Below are experts of layer 4 (counted from 0) of a mixture-of-experts language model. Rows are named router (the router's row for the expert), gate (a neuron's input weights, with its number), up (a neuron's input weights, with its number), down (a neuron's output weights, with its number) and show model dimensions 0-127. Each number is 50 + 15 x the weight over its row's rms, rounded and kept within 0 to 99.
Before each expert's rows: a language model's description of what the expert responds to; "raises" lists some tokens whose logits its average output raises strongly, later layers aside. This comes from a sample of Wikipedia text that the model never trained on.

# expert 18
What it handles: Word starts like par, pre, Ph, inf and inner pieces em, m, ph in words and names (ceremony, orphan, Cheeseman).
raises: "y", "al", "at", "a", "i", "as"
router:43 81 55 58 33 44 41 25 68 51 53 41 62 31 23 56 31 59 36 51 42 38 76 60 61 35 68 37 58 63 59 48 63 32 71 61 51 64 27 55 46 22 38 50 53 33 48 76 61 31 47 55 27 54 28 48 22 54 39 46 66 70 58 52 61 48 42 39 45 52 17 49 41 54 43 65 53 35 82 61 35 70 32 34 48 51 31 35 66 56 59 48 40 24 54 73 58 16 38 65 55 71 43 85 34 31 43 43 66 71 72 40 57 34 25 68 46 48 31 57 48 32 30 66 37 48 42 68
gate3:41 46 51 77 41 54 48 52 61 55 60 61 38 51 52 54 58 69 45 69 38 47 48 57 54 40 53 25 24 45 38 27 44 27 58 54 39 55 47 57 33 52 12 49 53 45 47 33 51 32 46 74 69 67 36 44 52 61 48 54 31 44 21 47 54 31 66 62 66 49 11 45 51 57 51 60 49 23 71 49 40 44 17 57 91 67 44 22 62 44 24 62 62 45 61 15 44 42 41 51 26 34 43 26 49 45 48 41 86 56 35 20 60 39 17 77 54 66 39 68 61 60 35 54 45 56 45 34
up3:63 59 27 59 56 66 78 58 52 44 67 53 43 34 52 50 46 14 34 88 41 40 71 35 58 34 74 66 40 68 40 69 30 60 40 36 49 29 67 53 50 30 62 53 78 53 67 54 42 74 47 49 40 38 54 55 12 37 70 56 71 73 42 62 56 34 51 50 81 23 41 53 48 58 57 60 74 47 23 27 49 34 82 44 32 58 45 48 46 88 34 43 44 16 44 50 47 46 57 55 65 29 53 55 53 44 53 53 38 36 68 41 42 63 54 50 62 25 47 66 30 60 65 48 45 34 53 39
down3:36 70 57 57 10 64 46 70 35 39 61 53 37 70 40 57 49 68 54 55 62 51 50 49 55 41 59 41 60 40 51 78 56 65 80 27 56 52 48 62 61 40 44 76 42 51 44 39 56 47 64 63 90 39 61 29 37 28 16 41 36 63 56 70 63 54 41 43 50 67 51 56 46 43 47 22 47 52 61 52 36 51 73 36 47 32 30 38 50 64 65 53 28 46 26 38 50 42 85 47 53 36 62 71 34 55 48 34 67 35 39 77 27 37 76 44 47 38 46 40 61 16 64 24 25 49 28 25
gate4:43 52 43 46 38 48 49 32 15 34 70 52 54 86 35 24 23 63 53 38 56 53 60 38 56 50 24 56 61 70 70 67 39 43 66 61 29 50 54 78 40 63 86 41 59 60 44 48 47 36 45 73 41 37 33 56 57 47 45 39 31 55 23 35 69 37 51 76 56 63 48 25 36 34 30 53 84 67 48 83 39 42 56 26 41 47 54 33 48 87 54 58 45 60 42 45 43 52 72 42 27 62 59 42 51 43 47 78 45 49 29 60 48 47 39 41 40 68 35 72 61 32 49 69 49 23 66 60
up4:43 48 46 50 67 39 27 83 54 68 30 33 78 55 12 47 47 39 34 62 37 35 53 48 49 53 69 63 45 77 70 53 37 35 55 31 48 77 51 62 63 53 75 39 57 56 39 52 49 48 50 56 37 37 50 76 41 65 58 34 55 84 43 63 68 67 53 47 77 58 25 30 68 59 19 29 45 59 41 47 36 61 64 46 49 52 59 66 50 37 44 48 43 40 49 43 31 76 42 70 40 79 61 55 31 41 43 25 07 45 54 11 53 48 76 55 52 29 49 62 42 33 41 39 55 46 54 62
down4:67 67 61 53 65 56 64 24 19 47 71 71 48 64 39 53 60 35 48 71 47 41 37 46 50 53 46 47 59 64 58 26 45 68 65 28 46 30 64 36 31 59 33 46 39 66 41 48 49 31 41 62 62 55 30 70 37 62 64 54 73 57 51 38 65 48 50 61 70 36 46 69 41 58 48 25 40 51 78 39 38 45 41 48 54 26 59 38 44 44 43 48 21 74 63 29 76 77 45 19 65 53 70 38 49 63 68 37 79 38 55 08 79 56 61 52 29 38 38 71 48 27 48 66 39 48 69 27

# expert 39
What it handles: Word-internal al, an, j pieces in place and personal names (Kampala, Magdalen, Trujillo, enjoyable), plus blank table cells.
raises: " and", "-", "ing"
router:39 89 33 53 59 51 47 53 62 62 49 58 76 52 25 37 44 45 45 70 52 54 56 71 68 46 72 83 45 66 35 45 71 33 42 62 45 42 31 53 58 43 44 78 44 48 28 48 70 46 29 29 57 65 52 57 37 77 48 58 55 93 60 44 48 63 42 43 37 50 31 44 45 53 34 40 57 37 90 45 65 71 28 22 55 27 33 40 59 55 70 59 31 43 43 76 58 57 57 50 52 64 30 85 23 45 39 39 48 59 54 66 58 37 19 58 46 37 54 69 40 31 53 40 33 43 38 64
gate2:61 51 47 57 42 51 50 59 61 66 42 45 56 46 49 33 37 39 38 51 62 64 64 49 48 54 25 46 55 37 65 31 75 26 34 55 51 51 44 63 55 37 36 55 52 66 35 69 55 24 49 38 18 55 52 79 32 45 48 44 33 54 58 49 52 72 30 34 47 55 69 29 43 55 48 62 59 43 34 63 41 55 18 35 71 53 51 25 73 41 68 42 47 60 35 53 80 40 80 31 39 57 61 55 48 99 40 24 58 51 71 64 42 52 47 69 46 40 78 56 42 26 64 58 18 63 97 52
up2:66 35 45 61 34 58 69 50 62 66 23 55 12 65 39 33 34 46 40 36 56 61 33 45 67 72 48 58 40 28 72 61 31 37 16 70 52 55 56 57 60 46 67 56 68 61 44 46 52 41 30 15 42 42 52 74 43 32 57 65 74 45 81 16 47 42 55 37 25 16 49 39 51 69 60 45 40 49 47 52 37 59 53 55 50 43 38 39 83 42 72 44 64 52 25 54 58 33 52 60 46 59 54 44 51 66 50 32 79 56 49 37 64 60 57 64 56 27 63 46 54 20 69 67 38 51 85 53
down2:64 39 28 49 55 27 27 40 56 39 35 21 48 66 38 66 53 37 39 40 58 44 21 46 36 49 38 28 66 41 52 61 53 50 96 27 89 43 64 42 54 51 67 34 45 48 33 69 50 70 35 75 41 64 48 48 70 37 41 60 38 39 63 60 55 65 47 60 54 50 29 47 38 55 40 25 60 73 49 25 50 43 35 27 54 63 49 53 52 26 61 54 44 48 47 75 31 26 30 58 65 40 85 15 44 75 58 71 37 51 44 50 48 35 58 63 55 69 49 48 35 29 70 63 76 46 42 53
gate3:42 34 65 73 63 49 29 13 60 74 46 29 38 41 55 63 34 36 76 57 35 68 66 56 38 39 55 56 46 65 28 42 68 37 50 54 45 61 58 56 61 68 43 78 30 32 61 54 46 73 48 43 49 59 44 60 46 65 42 43 72 65 55 57 65 75 26 17 26 34 45 27 53 72 63 79 56 43 61 59 48 58 36 52 35 59 53 52 46 89 61 46 55 51 40 60 80 55 37 48 70 46 41 64 45 43 31 50 64 69 40 64 40 74 40 81 75 70 71 26 57 72 43 31 42 34 46 49
up3:42 39 65 46 83 69 39 54 52 37 72 15 77 43 62 55 38 59 57 44 47 32 40 32 76 58 61 69 46 58 49 53 65 49 13 68 58 79 35 38 62 69 00 63 51 61 53 68 35 85 41 88 27 54 70 53 48 50 62 33 59 63 73 61 50 58 60 40 39 58 47 64 67 50 61 60 72 28 31 71 69 65 41 49 42 63 42 32 34 86 48 56 61 46 45 48 64 65 57 44 43 56 55 51 70 41 41 43 40 66 68 39 51 36 44 50 62 38 44 51 50 62 43 43 43 65 45 54
down3:09 24 44 43 58 59 59 75 52 50 75 63 38 41 71 35 32 49 41 53 64 56 14 40 47 20 86 62 43 45 41 67 44 49 30 47 36 31 53 53 49 47 57 50 71 35 56 60 04 43 48 65 44 62 40 45 52 47 61 51 20 40 53 56 41 64 44 47 66 59 69 58 71 35 42 77 40 34 92 45 53 40 50 54 74 36 53 59 37 47 59 46 77 47 52 40 38 69 72 56 32 32 57 61 42 53 58 49 44 56 64 52 41 55 20 38 46 70 47 53 70 39 62 65 47 13 66 63

# expert 32
What it handles: Pieces with t, like t inside names such as Zoltán or Aztecs, plus Or, int, and scattered function words and table separators.
raises: "im", "ig", "l", "is", "or", "in"
router:33 70 41 54 54 60 40 39 56 48 58 74 63 50 38 77 59 45 36 52 54 59 68 54 59 56 89 42 33 72 61 58 52 64 60 60 59 61 40 51 35 20 49 45 58 52 39 88 81 45 35 25 50 51 36 73 63 77 46 54 66 79 51 41 54 36 35 37 49 38 16 47 52 32 09 55 71 36 69 48 36 46 53 51 39 46 45 47 28 91 39 63 32 45 46 66 20 34 51 43 49 53 33 72 35 37 56 78 38 63 55 59 52 50 31 59 46 57 49 78 38 28 63 48 51 46 47 29
gate1:54 75 42 51 01 54 32 61 48 74 51 73 60 37 56 60 46 54 47 53 17 49 59 53 43 67 57 54 48 56 69 63 17 55 46 61 37 35 33 48 73 30 44 35 65 47 45 77 73 64 44 61 59 53 45 45 62 64 61 41 71 36 73 49 55 55 28 72 87 59 19 45 33 43 57 50 40 42 44 59 82 43 46 58 38 40 46 25 28 54 19 43 25 50 61 51 34 67 34 58 59 52 43 75 30 37 34 60 60 67 54 70 64 59 47 66 37 62 38 57 62 71 36 58 29 62 70 63
up1:40 61 42 45 55 66 51 43 51 54 44 44 54 45 50 24 70 63 47 60 54 72 59 67 53 66 57 56 49 73 33 29 67 36 58 44 53 66 79 56 00 48 55 67 15 47 64 35 70 39 61 38 67 44 49 47 30 20 38 40 36 66 54 42 36 51 42 35 34 61 74 29 44 36 51 55 26 51 75 56 43 66 44 42 41 60 47 66 63 15 54 34 37 21 69 47 72 42 44 28 37 55 60 64 79 39 41 41 33 52 46 47 27 58 28 62 39 37 49 47 82 62 77 37 35 53 51 22
down1:31 57 57 43 27 46 57 68 52 47 19 58 72 67 51 35 51 39 47 54 46 34 36 43 59 58 65 41 26 18 49 29 37 54 48 57 36 60 22 60 45 56 27 46 49 26 48 62 89 52 42 44 52 53 85 66 42 49 30 40 44 64 29 51 48 51 43 27 35 26 38 62 43 68 33 66 84 65 59 39 38 48 37 40 44 37 70 62 78 37 46 55 51 45 48 37 63 68 62 72 89 50 56 67 51 54 47 52 66 77 53 48 45 49 07 56 54 50 44 45 42 70 34 60 53 45 12 33
gate2:41 59 65 43 54 41 36 75 25 52 46 69 57 46 47 60 35 35 15 55 61 47 63 10 43 42 59 54 45 69 67 62 17 34 62 59 41 87 71 53 50 52 68 43 61 32 54 80 46 49 51 26 38 37 49 60 42 37 42 45 35 53 35 20 49 32 71 57 45 53 37 57 54 64 42 51 50 60 58 28 62 52 54 47 36 53 35 46 23 52 45 43 61 55 33 39 48 64 53 65 57 74 35 47 34 05 61 55 26 65 69 73 64 50 36 83 64 51 79 68 28 53 51 31 71 41 51 40
up2:37 36 55 53 39 55 71 31 77 45 63 51 34 61 53 41 60 60 78 11 34 66 49 62 63 43 23 45 48 38 41 53 74 73 72 50 66 49 19 32 70 61 24 52 33 55 35 30 66 52 57 39 47 56 34 49 62 71 56 40 56 53 50 67 39 46 55 46 59 49 71 25 72 48 82 35 61 40 71 76 52 53 78 72 43 58 70 80 66 74 53 62 73 19 46 57 32 54 61 52 41 57 30 57 52 46 45 38 58 36 45 59 66 45 53 49 66 53 21 42 80 49 45 69 30 62 60 61
down2:54 69 53 40 63 30 59 34 55 67 45 61 55 45 58 60 65 55 40 34 41 66 28 62 47 25 65 67 51 73 27 12 28 70 13 55 49 30 59 78 66 55 63 44 21 23 56 36 34 38 59 59 51 71 34 60 38 58 59 53 48 47 63 45 23 40 53 49 44 39 53 39 44 50 28 61 64 55 62 48 50 32 44 71 37 33 40 28 64 61 43 39 52 56 51 49 72 55 34 81 21 66 47 31 62 27 40 29 42 47 37 27 54 50 52 56 45 45 42 00 29 46 28 54 59 44 59 44